config = dict(
    d_expert=64,
    activation='clamped_swiglu',
    normalize_top_k=False,
    steps=4422,
)
Below are experts of layer 16 (counted from 0) of a mixture-of-experts language model. Rows are named router (the router's row for the expert), gate (a neuron's input weights, with its number), up (a neuron's input weights, with its number) and show model dimensions 0-255. Each number is 500 + 50 x the weight over its row's rms, rounded and kept within 0 to 999. Numbers have three digits each.
Before each expert's rows: "comes after" lists some tokens at least twice as common just before its tokens as in all text. This comes from a sample of Wikipedia text that the model never trained on. Tokens count by the router's weight.

# expert 24
comes after: "\n", " in", " at", " University", " during", " School"
router:406606471484541526547408387497469391517524567445544551531429509522574486516553508498552497540549501469473542506451610497444424500482546570577465501486461548494436506568515520491491470483491492568546471437508498477528537551438534510423617486502506458465514490513444501434537540447423446552521497476564492548499398434449547532520516455530593484571445464502536613611498494461551486422423567495474490551511510502484592419473522548436486498484486549544451503468413517371571427514392397512525528544468458505569478505491483416426448524551484478572444458493502560461534540463500529468543508436483451453500408473504440502530514480521516429606595538524522621411409482503449462561566487518553607469467539494461544545491450479459532503486479532458505479562633573451464501556531393
gate1:423429351467555439452526467465529549606476428469547544496513465418500444493531453470587430478439552596543430470533520475484598524492506588530368459546514604481435536489461467532491474535483368503520516410568504451499475520481381536450488531540478444498464567545563571561488470555484497584487454543555476474513499503455479522471462484539565451528516498482468457598440488496494470487485569550512444570479572543519596523470442423540487509570393560489435457450430514552490467475462473456503476538512464481527519499555532397549445517457410489502571480445472554443478440545588462445607551516454509450513568505599466511444469416576456464421517501553482479482606500485571509546520469496492577507594498554482450510551447502471534535371431440466503373488514522546497548510472502
up1:454511449396479464488615478489494599596521507460546519540467460456485465532542456467615492493421579428525423493475558553521578526499482540600536447565542522551433412531453502575455430480486378542424529489515547530535501499490434499505492536566492497513501545563538545511379460527529442527429461527530495480609520472455473518490466510565544504504438543592495510561481419495487517526513439538507436522411491503522483487444453466587500516514415544504438467497477540484524444464452490406490506595561489443479587522523543399516464568471417476523594473510493560439489424555531531390559433452534546443504534513518468448497480421575499482432541503555470535490584539474617436590533454480594567565520434565443424556436520455431561453374433444533463449485465528511526544529521434
gate2:539474460462490539511461391434536473548552494460454478537543554482520490377555486472457517472495515508491520537549449475484518548414442490546418537557486561492479556565503506553584454491457467480522502490482518468562470547528512403462525464438466469464570476552482430546460418569515533541563528615456411462499492514533581510489456505459466583552450459347461462454353554513527454487485555482595464531509498460553530502440512518372468567517491561484567441499411482464487514480549501552410560557538370505581529520513531479481518545453537496477558488487560565423412633459496450535447555468550411507533523532506507653422618469440466477471507487440462516469523488497577498438447424604404554447554488537494406570478492478482547500494564488492495504473565412469501493481468563
up2:575486490480417560486412452428524486515422522489526520567444581544539457473562528512522476466546482520479542542498438544487446529496470487597534479518409547420568559546518491493535447533551593472488495482454451449542529555517564464463605421504508425501533457501457444523458475614512507516541572516475439451490489492490529465526506490487446591508488425476516462535382506481596492479447443562605443467501534463515494491456493513384487505454505485423563361455485465457544534546511476567363492589481397455520563494522495537432438506518509518542486496474531541457484594479484509534461548473586387528534500655451541617484602463479493493571506461430464488495497436422511479431494434518525599460530462454515497490482548489516594539494555584444475555479626533523420605577500526
gate3:610507486544513515550506445494513563454407452493468536493507457484464491481578528506493437425496496477459478445598514430489485542437573462467409434498529478397487448496497551502482535473574503508532483479519478465540537519579503419524481473414494557409456493514462521545440466458461488462573545494545578497459539493575481439496567510564457519399547498443513500494547458442465472500516532495481626462623582604426522525504487473539508469418468502502478527505610501571500502486454572501596556464546605494502466484462617617610454422424528443521517516513459515439478413452599452401395517577527480459485485518472551552550577528506480552522476452541504453458543457453502511367567554487504441478525599551466519574497609544537510524481431533572550502489557595508478553497624508
up3:609586513558521527554461477503430506479441534489482486595456382570560539563581475482499526532517483516459461506487480459455457516483537602504344431468464553423468411572577537536545484485517528416559507496503455503586519520571545486521544502456536425473474466575531463409477509435394421506538560449531515536506459542502574438482507518556486459541440492468519484538544473438492434473477517489512492530629525499441571547525481560446458424412480547514356524472507517505628429515422483527572437508468544574364514473480523497599489462476555417454481467553484484519522485451481482419525499482538535366436422485526468531521601590516453547561506511532489526456497459458440485431537534475525476539494532513420528601530481546568396530436433505550533544483548522520484504475557418
gate4:381473463512534426508446548515539381524608493499496513532575567475538547518498589515575565474543513471472512470504540388452543481455538469545419468465451543471426503502468549476501506436397530388489530523486548497441540446526505523423545406427469488485449563481586521486536520403489529491606543499558381544445553582493516461496492485580518470579549432521478500547552478491546514454498465484385464542613526456545466596471540470407512469461401555516451548439494528461509491517466444511531523524493554570466372501549517396453514414564517499502502441450457593609484512443510465578513510530450497539412545434587509514476566447474480433527435485501541485468485503544482586437421544551460521463571447493577552557553375510478466515526487491507527485479526569482504402420500520
up4:463472500425504423441454581474475524564556477496506545519569624495564599501464564476588521428575561450446451602563496529438501566488532607490418399469416522490462458486515561522385505393465525421494520534530568521500542484541525485426521396449467505500493459490543493440528561506498507492506438478536477504497554573416520467530516435532523461509528473569485544621550460550532501552528505518431413511575532465557509567495509538387506457459413465477401562446492537510549477552440446533634504493559551471504422539515487515527520390486466545486530405545438568650549415432471517500469578507526497493501484417480481483447567413530425406576464543478467455496526556551491485461512586508577497526487484486543528435455464465447485467499476462483490545474530547567440508406533471
gate5:423578573454568439431479481523462426524501483411523488501595468485506442461538518611573498411455497502493534443497562526522522596472504491539434491494547623494471531434397613445537496365469453597465427467427545477484531453468545509526554401501520592511540535444513504510532471505541506398542452548497477467431506495522476576457511474515527451490589544532546422433434417441573514585455509541430366495535467532457525478498515589480496538495511482542574581475568488398487454581515571497579574598492590476511428549507519510550489437496482482540489498470505429551489493503542436500450510473430553570422468507492480480545567635500549461464479500519566488516445514538493488554573503588527521572481493502434503502470407555518464390558509475507430532456490504453429419522550506
up5:544482525516594491473551393505508547643450513415474466561628489438544420464447593489513505469541459503495491476543521559506548636463488530398473410521490622542567512457356488383496473479465469540513465394421550459493488521563528406432568500554497597427501570449448447530505529464553455419551509506472473521500471501510544572423563530522469482474570474497513478521407470478536458597545507524512447425584455534493516521440575544497479455411425556493512472522443546445482538546515412468559537498530476468500428488518493504542546429516498501432497509477510582488448475482540538503414613582438575551542494468448470535413444474503537450562486403476503452512533479543491496469458588535572469555541486495442523589452391542551519498496517500503452487492536455561498489529553432
gate6:422481499494542498488546402526533459472521473507562460492559492422468592316358578533532530472477522502445548439402514504440582497450514439459528551441519477465483525538559585546419557513532469396542510456433438559444476458510566556527463437477443583484428520507438571474549521492464494567578568493450544518509489440453550493448583514498566555499505509507489510439428407593592519440549475453483400497480470426451516552410649413482451542488526563521530558587516537496503467520464490515480491504550490525545431480519481465495427457505590486521440511497472577550475518585538434511540481530441503375564514484463586419515520478496627455561508505390524442466531438547469530464517566423521482503459525453477541593514462509465492463506462471534532456527483485511511406472512549
up6:435546509518433466524484455497475450530458495404522530506526466474565491463427496546518566381425582467465529410366491498493519480432586471547569589416531433446518542539586612528433485430581445475496521504426521491442447465499531508568514487441462583571464480481370626507540539473501505479574546498518492480559445488432552557499576500559550579512477475503537544469554410504426550401594449463426430428475484440474545435423553456529477567434514522486527567495556556423489485505402477477529515557470588556569512539501499515500448520464553499565414526509395533514478479464536442429454524499381466489507484448478567482565504475476548513554493508378505450495414434483519513523518572435462483516472430497496587583499526540552518429501495493523483518557528504506407496514591463
gate7:500440572469532453453479439529540517475475543507495501487514497419476404423521513518512551547522464531484579409507474427539492474587521380563531406446581457501490578462544451470501495497532562476576458518543509478501494525564476497449572414560461497496513535483494422549442496477561497442526510427384488424587494437449488549579627517506504476417503445459454420503531488551561494545502437479502413552531511414430503583485586496436463541597555495469544482500496473565541439487476485513483425526599496447453435484516573464469505449580585563546520543408492471588500544464507497463444505446401527512494477545509423544389515521429504482496500485530612387473412532524519525438536420607461539461499539465484433531640496529529522568584467573498562479472501529568478576530430567
up7:506466486484506503499491405530531483520468498422524534483529546353493445501523461420498494517470412554492567463502502452507488511511526458595518525523580505421509496536520462393424448464523513472514488358531525415498518522563510458451591512521524460505494469580405412497537578491563503433507496476466498494609501465466537565543564555502517464497468452498499451511510437476543505489497461438485455522437526468471501486503579482459504525517525574489534416498393565444512519519431491493489490617538433392541497519547522499402443487499561450528493483460463517517494528555534525479423520412461411550523492605480470624439552495443520530513540563438489432488440617506451456538587380604472582503526560449504498519587496503497629515539565530392598421515481615516452574525431599
gate8:481558617509687537509533469624479412447493520566419429507489437459501567465530543580483443524511538507486420535483540430376551523409420551453496527464410492460524591555424458408474549382511511453516566507433485535387558483443584486542501378454532537443433508465506493497500546537456437510497572517461507505498490494488483398508465526514473416524580479477444516531508466521614493539470480525518514510481528478334555519451509471509461512528554560575436490490530551490454485505506541535556478473526480554456503471513519619578565543555541495418534478458522465461486508539473545533562483435464520525493483382539513453582531547544488431439475523508503528472485482527473553494453423515565488522491464582491466523526512522517346488505594595568475509518448446523519512444539528
up8:519561530566583537467536465605503485495501535531311471471427439535496539534610534471388451479492495432538445540589461441391466502488451567477504493504467577452459572563437450514504568403584501464509509425502524581478523458457593456524494372356494503511491464441467444429462556512493473522414512502505530537522513534525543399422530518471494425473532481492449513562486474505568481560483505516511552500562490525404544484458485433484491495470597514533405541466522538458492406457517524465531432460536470577502486481563438625524564564518463529451471534513516550489432496522525558508542562495480509409405516441478506492487513590505500457473512494484516557460533464490484563410535374439588466458452544538463548468476529488568424516540546555599499446506477496480578556392518485
gate9:462512454505580542501433404537469465546422511448485472468613529457542524563522492475503488577542459506501469451523516408377519521503496459462436461518625505401450501536534432491485481504454490448550573390391462585493453606486459474548547518611498494558442524515571424528522493442515435567567517476413501608411523458526473535424574478479573454542503537463433485464525476412549395486483459541470528534493459478512540562477499449550413386540506463518426427467558487448510474478405499468564483558579489394507475531591527495535546559444574517459468464491494509488547519530465541509492500513532443523482473473516468448519546495582548528667567626492587526426434554469496482563533559506451614486532488433517502501490489495573467478444424509518555473474482510486495548419518529
up9:462564454492506474558445554547496520480484522462490407418550432495468444457469562506534585506526484489379523496387542544453473570463599504553562597557504628514440455492465437460482520430473544467505501490467501512467526552453465456451487501409502508483516543453380507420540451569443496618648519531480496452573476586515530486428514539581493511491542473523529517528482529557496483469468498479476411487489514495472560404412519522518428545566520459447525471492485533475470424556494473521566483511541476544432551512567518433478570461581506364549538446429546419516488540467568484485511497465429482518497443526395524420429601437519498453498455508531546560501515439509456499582532548564568585552469528497474465488462433558413485521408466448471523433610567466451513456636462462
gate10:440499403448533394506483523473513430519456449469579465525602570457498447513601518552510462563568517562484455443425540471497570553441521491462457492540566543603458454480563569466554543462461442415435455549548532462516520454477494412396529401487498506456470517455497481431534510475559512573566578591473504474422572584535490495504511501540474546555490469542558403544447467461468548491512611409474497535492526433530496391417524511415454493587429524482507535473522478456483532457434443501581530467514416545509475446469494475569486350495430468561483466464413468543553440484575515530535527555488496529500470455514510592490562441428512476507503469574486476518405453536446548520596523568479475489449423553532518478588361477459466495441442439505493441467595536522526527534454550
up10:579445433568479557441541459571465624500584515517451427570507441537407558536474527424468520540508442533457521542548463473462495466516459482467444395495523477443537519498439460483480465537462548574534530474574438566482471457549551479599447583493559502497433548562599485526491426492509480459512495499417567505581445541530431426541634537511494509437481517409398451515537501529540481547480421629471506514559471497497594554501475533516518509476517452462388486480518445571435462484626512490457468465519522451372467592554499481548609441466510553372462576566574482524461526538485540511544466465521487466451511556502513514432466479566459507408433475520502598452555436510499500461499422426415484523548518478465456532514511531547511551616423505565544533489496486515559559464542507
gate11:476485504581469471513480520474488487528523520532371525551454566588478435474477427475459437510468445469480471551476461433541539414459512483556464524504418502532487626523537466580563497500534398496583433410497415451537453465439491547559526465497477454505570553446529569524495501400574447535540502536508439468570471580484504458477405659488459543522445507463589505590515560455551509498481528457513443511473550512533367493500612456450480479618540570454524542490457499517441463489448483459475593528447359480495474445510453374493483536547522525474508485443471520538492569498524497451515529593471490454449522571516510635493547470518542500535484490425441471584495430454541601453496493557438506507510441479460536592579474491474627513533480472534481509481506377506436518515570506
up11:537485551584441415590500501459521532411556513525458524526442483550427482456539512457418474516479489480569427549416479457543509494566451529538471566496434439665542528567509430550565506521517392522594468570516461416508520448399558428576504455491583444497525492450481567509467550475450527545493471451483449425598475485503542419454428496493494528554461493500514539606484549484494634474497615541517437531506530544535471385539522469492486541619564497480546557451543552500475431504471428488554574438494468488502479509531373459492477452510432508456469514467547443538495517485570503489490465555485553486418435509459468558486490513499562508511522456521515596519397451585455556516408415487511481520458433535426588508604471548535515491514500517518520508501577398366489510504492443
gate12:462401459511550441495416466482505498548570486512511488388485426440499469479455387543515518567508427579523571527530523487482506495495344551422405472493505546521465513496522518438495562586468527427606556508555512426478455440523468551433522532530528473572427437504581470486536525476465508568610549426444432540506469493475534492505512492490476455628518482542397503539559607473489467397444491485510360506505479434441577606489565449494505493528495521493496454496418425488495535424446526471511465504554441445477480440519483494500532518633594390564489459538548458504461510521493526480547497466518516469514424475594511494561570491505542534569437510471625539506497521583480490504436487560471437525479537504475522516630500474597435548500572577408512504488455418504554499484463491
up12:473450452551510512467454483502488514556589462486511516441467436463504456542462405557502515582528461583576548561516523507463432448426409528480451472450519502587486465505558503566488560596543511467524508558588509400500396441601491531448508601484526461556476429485573509434485529465484516541605521420476482572529481533490533482567596453427550535593442411547383508535536600405489485464499439527574412582481461418472545581512511530562516508481504516492471488467465499518522559455459533482411481488480464427491456417477383505505559547640535454570463465598529464450470519484468562478551495433529494451513426453610434515522525517509506511546498465476565541458492531590466468488430521511477433477460527515495556523498561464617395591477551539423532548524435439547535509503504512
gate13:585581561423483510537452511404487485495542526499460357516468508499442467493494569485486505548476571515494471494535510533481511555539540422585569470461430481625389453512602486495517435484515526474498436514423429471534457447431450509508485492523564510478579526419602492513449497603521500494473484575426506461489494481536412516495426518525421527587420493557561486489454389472458525487470497492490457589498457532488504406519421573447526571475571539497567460533462494514454562445531510538574454525568545467516552576506500583462534515463464419596443519502473429494432493457471557496439423517509555419492418584473483499477430483477496541464441458436509450641499551540509487518518440501577537582551511451554500525434467487479633549424490468399439502503598432470601437522510478
up13:562472457548479486570475444542477455540609496516410446447443505558528579487443612499478593539459414525522456549550459511562405478465540394419511481505537601497414566586522494514526624493499534407579484456386450562522440501460428523565384509407547475444454459480570492493493550522472438550571514497447500485524520562540499471547499499506483565529479476436484451549512502416547417489494497485493563474594503467537519486519464517450488469479568502513484512468482493416481499466458468550459378451445426588419439577459456494487495449493571525532493576465530523533521590474519461518460512590493447473562427472459548560460539461460476502526428443450546513496498475575413565415528530476438443490495413515523622500498433571485562547505503495475598440473592498529577416422470506